config.yaml
routed_scale: 1.0
balance_bias: true
n_groups: 4
n_kv_head: 5
norm_place: "pre"
positions: "learned"
parallel_block: false
init_std_qkv: 0.0429
init_std_down: 0.00457
lr: 0.00842
final_lr_fraction: 0.0
batch_tokens: 32768
Below are experts of layer 6 (counted from 0) of a mixture-of-experts language model. Rows are named router (the router's row for the expert), up (a neuron's input weights, with its number) and show model dimensions 80-159. Each number is 500 + 25 x the weight over its row's rms, rounded and kept within 0 to 999. Numbers have three digits each.
After each expert's rows: a language model's description of what the expert responds to; "mostly gets" lists some tokens that are sent to it at least half of the time. This comes from a sample of Wikipedia text that the model never trained on.

# expert 7
router:505499508434501498468494469492497491530513529444542494503501529461463467463500463512500475474471502497486521542504523480547517511461471494485511526505483478560534487508509528466531452525488516498500464488490498444524538520437498496498539509
up0:491485549503480477466499532461524482497478524471510449489494540493529536476464499541526467500533463506524521521534523510546532521528488478465475498519489477469500509454517494508488480521537436473503516450516534427480525495477535548480542488
up1:521535445505474475470470515504510477515478519504512512512467497495464509508506481502482543486469537465478474530483523476541535479482479552481500503498498491486526525510514538494483477475522521477480509493533501533513458482499450468522501554
up2:464513526528485492483513482512452479508463539513466477489478484429500475487501520477507488512489493518469517519497514482548500487524438506507466541460522540529516473512557483479482495503530493494538472460487480466542512505505477456502574501
up3:513548473508468489455453487512466473503499492469461499500471519514482442506510532512492503502531485475452514470530502513452490527499516492489546488524494473527486534525510515530467448506504453482501535486554484539464510482483513508476549500
up4:530536473461500505505478474477507528522584535504494475518506494485504530514455472511487530539503483462525510537497492476521494505471485459485511489479500502532490488481499531478527508514485495490481517471477522475513514496489513508520501542
up5:487488533450541506466506517481487467538507547510516540495470479482484515479462513543532461523507500494526485507513503512503481514502472500532530525506472454470536440502501528505544482523480496540493496531463463506500484505477501500454504500
up6:527501488472468503497484514475532518484520498476507466508525505479517488485475487479535458484499498484477530504450511495486528451494515525520503502504485482473501451537517457486467491512476504500485494472476486581512495515479476497482474522
up7:520520480490517533529465495513510512537507484515489516508513503435497481521504500481544500510474460477518509493499498461485483490483523481455524486512473484500499483554519533505489436543527501503527472526500495490486525482527519491478536492
Description: Final plural or possessive s on nouns (Fans, Italians, words) and sentence-ending periods or closing quote-period marks; also some s pieces mid-word.
mostly gets: "s", ".\"", "\".", ".", ").", "ers"

# expert 12
router:497514463472534507512526475486487567494501465488517477526482522505498525497488520462463491521470506490484479559496490478523497494484489469485467538491505471533499502490525556491473474497540471514532466517543468486506507504469487479522507512
up0:520496478423552514450485507468461498510490501496477470525486467464468539512493432478532477495460466481500478524482475518534499479479501505524499498525492531510478493513515483455488523488473514492535474581469517538508502514558481466515497524
up1:491512484488516468505492526533509531510505480536514473546494464471504485545468509518504515489518451510509448472498554484528502491483439500535472506475564500525518472516469455544503496501496486485496537453503502486493487499511497522513485500
up2:506484521479539520494475502502480491509501519504520508452502520482501488505510459473488475454508453522503504480494463451517510494512498515517508503499506502510475491515477503521512461483512506517487528512497463526479478539532514491546480547
up3:495537430506484510492500492526474529522480480494524527463456541514453513488497476489533458465503459488470504518518491521494529464481525509455506470521464484497491488475474550521474502486482512476534489506473482501517515478520454508512492514
up4:492504447520527523543479431508510527510478518538486457477505527510468509480505528488486532471461491486485487480440507504501515526436543497522496475512490509490515529504478485497496494543502445454522523491472516486502469502520454519512522535
up5:460543529510512465518482521485484562498481535482526515515522518503494558503514530494504518460517467528499508496514533513496510469526519499499474508523551467485471520505503474516460483523500519506520515533516464446531526518530482531471499529
up6:517492477505493461471496503472510514408464486492509498525476496476508458484499534501479455502514508482496523503502521490480528521496488468490510493504493528521513542479480502499520497456530478542529469523504510554547497541482509533480456555
up7:546495548524486531520512498483493522493517508555473523484495483487563486513517490519515500479490502503533488475487517514509505535485534520502496460469479515495472501504515516510516493489518457531461532493510519526488479491483454486520479493
Description: Pipe characters separating cells inside table rows after numbers, dashes or names, e.g. award results, squads, census figures.
mostly gets: " |", "---|---|---|---|", "|", ";", ");", "|---|---|---|"

# expert 62
router:529504491479516524469559462491505523504498510507526473495513533485509525472558523519490515495445526513478532492522487476497491547502470490491499481511523520533485517495484514492524509493519479501570496458512460501489457513439511535500502476
up1:524473487539490470510506529505559530547491498505490477456485531461518489449489514494460513474514525480471518511481476483516530524538460494510499483473502538546511476475490522508471493500488475504553566522519482508522494524482497472520482515
up2:496514544481494486515513523528482525516496472530512537484481536501488508523517466516522530504507488555508500493487534502459462494523516488468511505508468510494472537561493557456497539503478483519468514520564460497465496471465495528525518475
up3:494512537524507533509496485510479497537510516536517557519496485533453463493492478501505482501489558566493520472477500493486506506489464527511493561550527508545526496503474534522526507460457524507507503470536497562471507520540514503512487467
up4:501498531509519489479473507483532496487538520511548487497499531490496505502504514545495443512502541501513485505484509521497513508520449492463530487524463494473495521488486518514538502485499491455512508490577496490535458498507498508529492504
up5:518509479456534511483458495542503534485479469512456468497530488543475514472461489468496467474513541536463497535531501495540531475506525471534523511489476484501475466515463473521483520459493512475526509470478518503524484520523531500490516498
up6:497492491477490487484528461475475466538467502495491517499533462492553531524538473477497544528511516518486538515491525499489512429449472506480521515504524520481477466496490500488490528517491493490509499509538523511467510533510507454539482497
up7:505472490504481500518445511525501528493513458454496477502486491547486491492513509505512472496520512438531484447485458507543542494515515520498451525555543486499473519477458519530469470507492471489475510484533448461513513492491521505491499526
up8:503504481517485487436512488483529524506514465515526511521508529532487527479551470493510542511485546539516484513540516472503524456457526514504542515450475509513468543476542464504500534489492521517490486491498525493527465474475530579496498490
Description: First capitalized syllables of words and names, often taxonomy headings and species pages, like Ro-sids, Gra-cillariidae, Fo-ssil, Bi-ology.
mostly gets: " Pa", " Co", " Ro", " Ar", " Ma", " Lo"

# expert 38
router:534487470473505492496520492505479488494517481461509493516504502516494469508514504497480505504486514495494527512511500488495459541533526508498463529527512481517475513509483498476510473488502477497532511473503539497457479467527509504468514569
up1:510505486490503456505507461518482524537542494480491495511499477503528501483496522506476525504499532477468541506548472501500541504515480472482493532541533492480463538523471507507505492500417461517490509473533504492455497510515504457480498527
up2:486499532499514505482477461498492475522494484518473515495555497525499506487490487526509513496491507545503484479498470457438519527498530495552456476501511465520481457453480535534511564506495505474507521423498524481471510486473500476523489532
up3:512504490517484489454462523532484510498504494486485505493513542518511464467479495513513458557503508516522522533527539524487481515525499532513499581505512471553472477525485517503483506499528498508466495501489535497457517507517536539487477524
up4:525486532451510517488474492525463506503477523497481510495493530513482517479534500489470457526443518547470520505517519469483569542513481523501496474505503523502519519447511466464502498519517505491493546536487461531474504461456518492457488481
up5:532536526519504489531521463461466489516511499501519476508529498494497521512522518534466497511510473491520510479463498509537523462559517470534507467505494532513504462479526498498509514478532565526543498510535527499510484498525508532503508519
up6:485499520457540469488524473525511498476515486497454492509504502496442459426507507493480501477464490484447461511516509457504510478527511520518471478481510473523460530499484493491515500499500536481523470469486509454497505492473469517491508542
up7:500493492472496505499503504521492488506526472525509529535518540514487515514528495531517480476510520464485559509483504520496464548491516481507487494521498512548468528506477477467520519471511499527483473530498534450494477508496522553462498579
up8:455482519526486488535444498467449500503522452462500524499509501538511468497517508537486486528530504526529465504507451492493474481538552489520514564502509497459511517522495500483506476527467476450496483519480535499499505514531505473512556537
Description: Role nouns in biographical descriptions after nationality adjectives, such as actress, politician, producer, guitarist, director, and British/American.
mostly gets: " British", " director", " producer", " politician", " political", " human"

# expert 15
router:531496469502519511481491464486497536501517539494496469502453490481445471477501531481448478496490531476473497514546483475516530540508520510523504492479515479457516473512468503526475479464490465503538471504488516494462481447530529492535483546
up0:484552460513488518478535495496525527488498500494499508494517486475518476442478513519478488520478535502478520546470527490527502475500518493485530482512533545511530488462491497532507503542458493523512487497498522523507509511476458448528518459
up1:529490480513524520474493470510499511544489503492502500477459557495507469519481496455442518556465496477453523481511484542526475485498466472554489461494478499454521487499462512503446481508504472491532522502509463555520509541558557450507559469
up2:521451506478475502547535511487497503497531511526511472498511481485487478524492518463507517496517488467534507466487500501561558481480505472489497527480463529497500451487525507495497447475508461481479539488503547492467516523520529504473442499
up3:513484532492485509501535516495502503478481513495509490445533488489473512452509460486481529523541443521526464524496475486514539491505469521520462514515513489507518514514538506492530469495512528520455436487510505445518453486478534508493508508
up4:527501480512515510492469482463500521524547494500505506504500460472490482520527494515541497498529490506487494485537515507479492515483521509503494506485501481477504460518506482498566523443468510458512504507480484519503467484517539518538521514
up5:496481474489477532484471479520537504511492490461521526504466495502535502502480571509525467501496497545473459532479506487477542495455508475516516504489552510465500453521532519502512489488487549572547479464487486541473477471503499509502490510
up6:553503501503486510468467512516477531497498525508527517512506482549472568506513496463484468514482511533525488471525486500525501484483516510536526488498537543526492487501496525525478486500546480494503489507511510532514498450496485526574500511
up7:496487503490516527535509495518482525561473479518505500497506493550493455501479496517489489506505506482500544485507525484513523544553502497546511527526498463506519510523505484527535472491475553521519466498492521517482489496503475479535504481
Description: Adjectives and determiners right after the or a, such as first, new, other, same, final, recent, following.
mostly gets: " first", " American", " new", " other", " second", " final"

# expert 8
router:462531493504532487518503518464476528516479486489496470520502510525458511455500482476490469450510490508511538533511517479512514507516505469509479526498535503482509445501474503476463488519490540529502478502551523441479516475456485496497504548
up0:478488472512525508458438471486493494551469534514480511475486548470496481531495505522494520468451513494562508481494492524460489478464455521477449473506538492501472495456540487491531491527539503449499536506479459504479486527513502481528481470
up1:464481530507487443486463545508482502461492518525485474514483527514466467474508528466511555457472475488544510534504501499472467498498504519522505547479534487494466513506466495498491535513496481493531528514499485513520508477508497431512483524
up2:491477516516500462489463528486519507446492481464476461489485556550497501510475525507527467514546450563512486509490482498510495557506486495563487503489488537453467526508511505463517497507503484467533455537489484533499546511529515557510485521
up3:514507505500521512505484500470474456473500490503478467500518520487470508483482524493539483519489511474504493516503475487496500512518482476507492524510495477502502493496512546495508443460564469490500483468440498486510476483535499543540516486
up4:484525531509541490535526474496480491506521513518499484509495459527503522477490532469510484462539506475485489492488480504494527528537486489546469503464505525502498494511495502486510506489505554509493480519502498508477476467491530507485493520
up5:494499486555499503482488469487489519484514526491457458534484531449473470485506525481505505509527488534511505525497508484496534479493481496538490489509516503471464511502508471522506473526519512513477494515527473534453516509557528489492537497
up6:500538486503503520486482510520483465511481494513481511521536504467502541500486466526518490471439492525519478481528524498518482553515471488492487492531522510510498478492515481479494516462479478517493499521489490520546538503502491506516516461
up7:550498522469503477454477503522487444517483520497495501512513490503492476468494491445495493485509510530536535522489516449516489491509508479480475468494436499501490501496467479513518496539453507545498470515505484449508474490482487513555484513
Description: Final or middle word pieces of foreign names, mostly Scandinavian, Slavic or German, like -or in Audbjorn, -ov, -mann, -ler.
mostly gets: "ton", "ín", "zer", "ler", "cher", "gen"

# expert 61
router:519561469467518485467476495505469503528456515478527517506463509500435491476475499495494480480427527519499512522512553487539512528496526481483486509530491479513521505487497541492446444497481486550526463504539550515516494486518474459466488496
up1:489536518489482461483531499480525506514508498512504524510489484477523519536530456495524458511483571505515456478482523491536479479512505469502519523511484479524506502493515451518510487478544473516491505527487541472510533491494508478447498513
up2:509551487552527471512508480514415512494456468513504548473451493477496472507492472467500499485494496521493462516511504487475507485517509513495486487489522462518521486470548544434472465494513480477508524520538499497547498495480492481514512504
up3:515502459506510502496473541470502510487485471511547479471499478470490492507491547511473482528491511496489519519492522493536540515485520503487527498569468470519484534494543517494523491508465514538523542527486531502522522502514474487508437483
up4:487482501478470505465461475483462532536461488458491472529459524530481503473497517478504486570494526545517497536558563532487501508507479523435527476524524477495501514468529546463508463502495489528544463488541516484483486481539479475490517458
up5:500493471513531502509483509484452485501474511481506505510462496499513465504471456524546492501500548472477489473536487492524454514496491488488465557474544482495451522448471476536455513523455524550492511561495499500478506542510487483491510534
up6:450536484491531493491477482524502497520473453507536505529481489474507522479524518500453489486539490499507528508464444475534523469519543510519502498509484493511480493537524535474497478494454503538534464504483509533482512548519469473490477483
up7:530457474510504483528518525510502514532500468510460490529485480516532503515475526480450522496489515486493515465496518494524496544491531512528514470481455542518526506489464478495527526508518486486532504505519477510515537512470476519487483504
up8:506488482503518506497501506501471493477475510497531499523474509535502519465528471520473459493520535509516473516499522501508530470467404542438489514512503500497509526503552529472505491507511485501489508526525463511538445509488524478474513523
Description: Clause-level and, or, but, also, then, plus subject pronouns (he, she, they) and auxiliaries starting a new clause in narrative prose.
mostly gets: " and", " they", " or", " &", " but", " would"

# expert 44
router:512512512446547511485536474497478518523464540494510447516503544487474513484479527476506497475492514552483506482501536484479511509475522447481494512527488526495480496519480532479530529528475491499503482443519497453445489491479499495448507482
up1:494542509515470497487518533511508438514524520499487487533522500517512425497526506508506487511473475490481539448521496545497507466484487464517510506473450448503495490513489527499517512520518442508528476485524541471474498489498498498483551541
up2:472499493466491524499497495467517483543508500518445478475485515473471500489505502507462474505489510513525488508519497510501505538448469490519468479468533521514494474501495471467477500485493468520513510485432479475543483492478497510508513491
up3:501474547533500522483433501495515522486504535514522494523485535490445534517509512467494495493502469514485486495501550526511531506496516505545512517491506496499509477470515499434486506489524520448536512528484483487447499489502518468497535499
up4:511506543476526486536523493465479469458474507487478502496510478514480493490530541510478477459500509466534531487540541494518514467500495531483511461496536488438467503524505502455521484556541499507484534473487512518497473512500538473459482465
up5:532456468504479482532527497496516486501578502475526522480528507517545486515572512493477497504531496481492501506566513543453532518481548449510473499463466525495493502511488464479501507490498476497489485452494503514476471499526517515479488530
up6:505516473491487485494552482515535520495454495480502485501496540503490494492510527466460483490506498542518544485473521495514508480528471510522512496475506498466486551548500470520508498526439461518510489500496477495504486478455516489542473419
up7:539531534489524504495501504504523487473515499521544510507464493487524519536483473520498522483500506486537514511524503525463500555537486480498496473515516505464477439445491526475509530514499489458521513471480520533436506491460532496475510508
up8:493436489510505504508478515488495492553481514483479479515523532548467452495502518486506481494502476531469538504502523503488529507523465505481486483521490477491503514480491516504507501518498468496532511512513463502466536544500522514517538524
Description: Opening pieces of personal given names or capitalized words starting a name, like John, Stan, Jon, Ka, Ko, Ja.
mostly gets: " J", " John", " Ka", " Ja", " Ko", " San"

# expert 6
router:533524494505516472531513476475508537487508534487516488574490498504499457483472539498488440470469497516535494555504515465567515469493502461464485551486511507524510493505529530488471510494507523501527455492530489515499533488445490503450499498
up1:433519478526503492486515522494508532498460483457476504536524473458474555527488477508568468573466541489517444493462501493508514502497497515534480523493531489489542448503524563507490497509495522518527519505522526492487484472512472469489464470
up2:486508505525470493469498515485497519528494474500516528480476485543492473480457544487487532486541523472495472522497507544475513519445503484513479524489539503522521467513494500524484475520515493531501502484494523500488440479510471478495468487
up3:510495504541533477549532505520532484514494530494534529514470540459454496489443506475510486459463476526499473502504512491551462485484473493505465540560503480465495488548498464507460528534508501491509496502529541473441519503507500518493490512
up4:508510470521479465495535503523482487477522515513498500485525503489516466495524496528473526505481481480506496524538479468495503508557450488520483520474529541495448519511530491489441464456490496482502444488519475522494498497506486503545519549
up5:509497510533534475520543486511498493513564498508532521502494520505522491496491493469511487525510497472494538540491499514488530503554505489478484545486456529530506496516492553465517490504499480531473482499488522525487467536533512494484457545
up6:511538525544493552517476509498516504494508497534475492520470531504481525467480515504530507536504497489530485460509479518463526484432541442486517480477520546480499520473487537496470493498457501450475501497510467493514503529455528496458501480
up7:510514514529480487500462507533498515512486506505466452474493523506487510522527463522524509521502507498465499485542534492490515487475483488489503485478519452496518534469499471494531498515501523484509452526460545493525506501507509516533492477
up8:513493493515529508449506513507519500505487524489514510557434530512522527479463512487490504511511513550512489545523513563493504516437505477471511515513501509492509515512540525459462493513498534507528457547528522569520556511485509547493503466
Description: Pipe characters opening a new table row after a line break, plus table separators and math signs, in sports and discography tables.
mostly gets: "|", "---|---|---|---|", " |", "|---|---|", "|---|---|---|", "|---|"

# expert 3
router:496523451486518488477501482462510484472534523484503458510463519516473484519510538541472519510501533523497488521529487502582523487487499526522507490512528470520504512513530530498487523473506508485517518513509448499465474542430493499515514539
up1:512505529486492503516468534447507507474540498474516482504459457539517497487535478515552499515501520556472476524529478517553547484528479468495492520499494511545482477525545472501502451513469503495489460517485464517500484510517468468463509533
up2:539521490547554461461536484540521500475509484465510527500486521517447492520542481526505513516503506496504482515497490464547493476480467477480499500493472484490487496517507487519495499481563520512519536483501487452497478485499491523529462557
up3:467462514507467480492501444532540495513535499527522516499511504497536541505515523505491507488479483534520501501537529503490503542459461536469514480429505518518490518525532466510429538547546489534491511508527469506474491520480476473526462475
up4:473518515470530511448522524481489488480546489510492442484465504477549487495461502505487551518443489498468516502500454519528527492482502531523473537499512468514487553485484511519470475519507541485549507524526482470488514492496517531506521527
up5:518433505471487475508506503451504484521459472543530502521515460491527504498491538517511489502514499504548514508499469445466514501503517525483520512481512508515473497496467480521527516488512506509512522513450519510519474500436531499505488510
up6:520550537542498492482529509487511494525540522471529534532527479483496543504461533534528469435488531530555503471485545499511444518502479506483519466463529541523505490492527484513481521492528467494494471522441522517562513518501476484481479471
up7:499470475484511483508505544491480551477526506480492508491530503524499539487538515553477470520492563493456523539480466525483486476441469526533518529485516503540486466522478459543515476474501509508499506471498508497494496534497531552496479511
up8:517523515495510519485488501502486500489517459490520454524523467494532493495466516473489462488523471475538480501549468482507529502556532518526526489549544488493543477465479556465531485527497502491523481506528483525462534534530488456501540556
Description: Line breaks closing infobox section titles and list items, plus heading markers like == and ===, sentence-final periods, and table-divider rows.
mostly gets: "\n", "==", "===", " ==", " ===", "===="

# expert 11
router:506484453490514521474496477492532483498475502505542483506513473495485506533495531464482489460471517510512497506491491496513486536477523463518496554503500447517534459512474511509472499515466472501532497459504486476499473495516455501419509529
up0:462507496516503520494479509479520476504466522463540531488480479483500530484515477494465479508460501536572464455512473474494471474464503474514489539490490497497485506535462463526501493490506476465477494450464528489494501545520518514510519504
up1:472526526497504517468481497474494531487506484450510530484509527531490523469486522466533509482515518512489527516496503488498481472470496483516439494534503460506468443506486480526518490528497511426562517485483454498506486465496524461507511517
up2:497510493496485515435511481501521472491516484522535488514536539492484465506462464484489490539481466517496509500518519511552483513507538483485501493516504533531494495514503494521457479500512536473474493516456469519474558504497452513487521525
up3:540511452519486489491507461499491523538497527556505509497499492488540532509477519500508553516501519469521521500457486478504462506449489472495505546489495506488486545521508480543482518497494460515457475506534536486472515505557508503499497511
up4:453471529526527446545506515521515514513528505478511478503479517461478469439510545555502474516496476446515527526498450502475474497500518479484455494484503518505489519538497549490488479488457470514527479505452499479445468500492491457478504556
up5:486497545532498523482459487499550530484524506539423465515506484512478506527529548483511515468488519522490475466495511506516490503490483532509526551524494479469466470475481467546460490506515486470499524496492516470486513514478489474494516506
up6:470511488468467481493502493475513481553510483488486464461509526484495475464478480475494465483468506491479502545498485477462566522471525544520451509436508489550527472516508515486498518523526486485467497516497493513483521519510487475504520507
up7:481514485501540465464530473517516467516484501473527527473442563502500499503475465484455518474526529517460493542514500506479489521505530457472536495482451471516510497532491516544505544504532518461455527551477466489507463502461470494490497499
Description: Periods, commas, line breaks, pipes and equals signs in bibliographies, species lists, disambiguation pages and tables, e.g. "Muir, Bernard J." initials.
mostly gets: " =", "inomial", " Species", "†", "[", " ["

# expert 63
router:493511508489488495470495477478497544488525482476524490534487483470492476524493523517479456497494511518497459531510531496506519526491495486511529538500507499489477501516519494477487454518490504506525515469530525487456498498507461471449498558
up0:484494499469505501501491502508469505472522489462472515514512502492442491495464489566512443533467506492505467510522493521569526441466476497487484549477503504507474487511535465455532499516495502519496512463513508525482516513509509549505495529
up1:498530498481485534500486518512489497499536502520529484508475506493514509509536507523479561491519488485507516488487499502479519514534498526524472480481491488518523491516447446482485511518498501475516523511555515494486503491512514491520478492
up2:491481473499499513508472504504510493437492504497507481500468474477473511500434474510517444438512492510497515534531499532489496495501480489501503467509470495488551492459416489481512539502459507504510489513523504517537484559491479500484470485
up3:518509517477485510521494527537518539533536501551523504497506515483541535471467521493511479482528526464498562540517498522539527497493551501477496481523473537483477461492483484537487445504477482471498492515502484482468492529465502511488457520
up4:530484526512508532506484457453472476494492522512521521505502498478513501495513467511484483464504519544506507461554504512525475463505446487513516577500446520528493478546537486493514518553496432480488509496472481517475481524499526454481476519
up5:505473516516479505531453489475489490502495526497478501521489492513490518462459501506479501506477492503498447464553482516485518516483483535533561481477539462493521485529522502467527524435494483475519478518536492526519494510492532514523551495
up6:505501518489493508498522537493497476484447488490482497529525560487535519507499504463472526465504503532495454488463479473470468485489498450515465476516478545522494518542510488482472491543486477492488533507444543520494464496506473508492465492
up7:502529520503506540477502508483474543514448488487476515526486504488482484475481548503496460470494532504518471507499473475508508511509553525537534482457517499502498528585528478500503487491514481509500476515507497518530477531463492516496524536
Description: Colons, dashes, bars and by after infobox field names like Born:, Preceded by:, In office, and list-item dashes.
mostly gets: " –", " —", "=", " Born", " Minister", "On"

# expert 31
router:489517456455508462470483489420481525542478528504525449525500495487468510481475517429505515463494513513495519538477491475502496489503512496541473503530518529539563513502450534494503483538516518514532489480487503539498453493504483527471483521
up1:505506514560479510499457511517490501462475455523504451521508496513493492489499494502509524465514479485534442466472487466523498528488462464528498458480494511531491486542483478523497516505527513481511478473504527494552510545469474538483527465
up2:464457520494515538481521513541495527507481513490559516516488522504531475547477522509473467530488447488470524488514482491504503499513549470504519524500492470499482517485519465506498510518436508479509473489511543497477531456479505469505519502
up3:471494522536508500494520492508497490516479521498513488540504517519510522452539515496504481523521493482490491499537457524508486500510468531492509510515491490502496531516468483513494486477453513498504458474489503477459478492551516472496508571
up4:532491514506472500505531535472479489488527483513469479512473494483495481501535437493487531468517489472479512500494504462559517510511476459544497485521444490503494506542459493525518460527463502493466452474558528521508468503517442568509489527
up5:481568462467521461487493488537475503515443511518501519510512497470468472494508487479519486492501460495477467485526489467501529508515443488498498548534522499512509537503473513547519507511522502510507467459516473488513520490557472529502493485
up6:496496490542508514439500462526527507503514525506477531510491461487545494494543515493512476529510522498518498534521489464485504520460506499481477476515498480474493515487468515477483533480494428525516496439473521496515534474526499505490491487
up7:511482496484491508526478455441491484459481479462493500462474450513523473465488547480485458487486499512528479476468501508488538484461512468497493457490480485501538471543446479501497514467513528502492487524462547511534492566494542530498465454
up8:548471520464509500517473462494507490453524550443454496488498507453474516483494494515497530550532514522526451501496512512514493493520493498491499517512539494445480518461534495474490506488533520535525478490508529469487504453479512481496480476
Description: Commas after clauses, places and list items (York, England; ended, he), plus state names after a county and digit groups in numbers.
mostly gets: ",", "\",", "),", "—", "^{(", " including"

# expert 60
router:479538498478495524484522502462514533511464519502486498553531483454480526484527475511515508517455528556475481511507492474498524517479469492486524534475529490533502495515484508479490500524503489501525494455532511482497534503517487499458495463
up1:502504489475540561445483535484491462469497497555502491517467564534484511489471514517526506489491525506497481498502477478522486510470524501490508438459547453511530532446507515457491501562540495531507522512499550529561497519488516509515508518
up2:515527474512511497493514501495473470520514526493509480478495494507457501480491469504472514515462532498494500515505476481497502463476460480524509480511495477499504476463475522489510490496435440482511526507497491538483493507505540553491498489
up3:481514533488508455544501550491498509493470517473484512484525492461515531530501462502544503494482503533518501517514498515478519504513469477488490522523501433496505480500532512483482471523471469532473510516550517533494527513492478493483475508
up4:465472493507512478483510502486565568483502490490480453488489528487501501499523513450486537500480555481492521540460489487489524463465451510499474509543471489492484509506469455510528529557489520485522509516501528469528531522484478497490515514
up5:528499469481514506502507467500492489486517522436483513501498487444505481487506478533471514522526511465522492477523471494536565486466480502536519444513523476557548480472544489521493501504520530512488520488467537524444496523529492476523538499
up6:469472509498499499452515522489486492483489481525493503532478475525539451561503513542504495494559487524499490484487505472500467504541454519497464530514488494476520513531531519508536507539505523524481457511484481527514542495561486475519492504
up7:477474499507491519472519499492485492486527516507505513550503505520508495460541510473503505507460490494489506532486511475511533424475493515454560457466509500462488454502532504518497500501471500519506497449526456532527496531459506466564468502
up8:462533470498529473493520515524515543498488583498502535482515506503483528511491510496484476460489529505466487516505530525521505496464520502530488511509509474557478487479537503496485442498525494557481468476481526523530503471492468528528462501
Description: Colons after infobox labels like Species: and Label:, plus of, de, la and name starts in foreign titles.
mostly gets: " Mar", " To", " On", "On", " la", " La"

# expert 46
router:484542485481505469494513518469499539486506527476519488504489506497500464510500519519447477461508521478514499497515524470507502547513515505505469482507522496479482511519528486500503461485508484480571487461485493504452497525485519509486505536
up1:533466511490484450495509459442488508502524477515507492526557490555513416506515558501496517459517545449491514483527514458506552508511487510511515527514495502509474460523475456504514506499483530513512540478468534479516468504522507496485498504
up2:493548501505492457530531512505485545469498487474528441518482521546495490476469558496500512510489497494524519470521518545486482441487491482492498496487507460478524510505471510492485485463515469459509498510521462509456461494461511492455466521
up3:483442475500472535496476488538514500498477500504470502491513507531503529527526509502490536451462500514477494553485499513502533516483458519498518498543551496458541513505501487479527515521495446470566511495514539508522502510505537483494515518
up4:521480512516479528479529515538494484506483508475516498480476491539500497511481495463477489505518536519449507492498477524523460508488502531556486503500493531530482505509495556479484522499445496508470507526540477518473486518542508474540485470
up5:442496513458510552522521518459509545461528492516488505486467516509500505514489508498473435515498487540547462424497491492490532546477524536515527487526512499531489481501513507493557490506509517508527511524495501514482455518477478542501551463
up6:510509505525460473488499476539496495510524521477513525555490526505507493535524469513536487451481498517497509497516492501491487533484539523476532482479492490520519525455502512524527565496540531482491488471500477521539473503514482546475472469
up7:522497484535437496518487476496515523477536518486489469506471491512468504466534535522489458490530538490450498484508539488471525489518496494530488521470503506450505470482530510504509487504512534499490474488539482493497497490518572552524508552
up8:497484488515523508508514502512464515544522520505490540474495508448513505481437552499502540499514488525502507440513481552500537504493538539478503498459504518501516502535492492535492489514502492528502475486480511513500518502446485490526451496
Description: Country, nationality and institution words in names, such as United States, British, American, National, and suffixes like Syrian, Austrian, Botanical.
mostly gets: " United", " States", " American", " National", " State", " York"

# expert 10
router:490492507509530521514512514442512498457473516451506488504484514510509482491443452515495490472524563506498495525499504506497459502512503473542476560512538494469487455473490504477483522492503479542497480506500523503504492481480491478465527531
up6:494513521465486476492443476498497492514509521539474505460456514497506510458517513507528553519492525482492516472504503556490500460485507507473506474519484540510493493495505520453481535514520525538484508496445493485506539433490444483491505498
up7:475502496488515500423488494527528487569459515490485468493514532507515514521508513460524500511500519479488504518472518496474468522513496488482495540484452515503483462468487458508514462510514490538509512513492502474494492484502524499530496506
up8:509528535508483483485517486542478460495509501537549501468465497475445457448507469504444508491539546493477524458493516517503488471501496512515458501481482502428555440447470544484518470486505479506474517492427517500516479514475497528464523484
up9:502499525503520489517508528466506469534518518507522485480500536495485485481462485532488490482497506508485467568477494531496493512555489531496531499515458527469521468522506506538500513533470473512477439453508454488490510473495523503461480503
up10:494517492515483483512507511486540478520530525523507480474483490525464486498504500505485523508480476502475551456479511509551486512573515455509500434475543492496537483486470490517511464522486460472515484494493467499489519508466458513538497485
up11:517465484541516507527515491487505460452480519509496488511530507478464478531477496530560489498523516484512501455537495516508535468539493562495460538490491448509505464505500523506500447524464471502480460492484531488465478516451531524486488507
up12:519529505498493516523490501507537520491549504446458509501482522525508513529503464488493508518495457445486526514482560493498535474532496487480490554512504507474473449485502528516482474501500484528487505484498471544513473501528500515513484530
up13:475494508470488496473491509483503514514495546524527506461521538504513487463470477550494499512505453514500478539494530535485486532499532491544484479488489509491481506456521503459471494485507507481538544455505475474493556496475464568464466489
Description: Word-final pieces like -ed, -ing, -ly, -ated, especially passive participles after was or is, such as established, known, used.
mostly gets: "ed", " him", "ated", " known", " such", " used"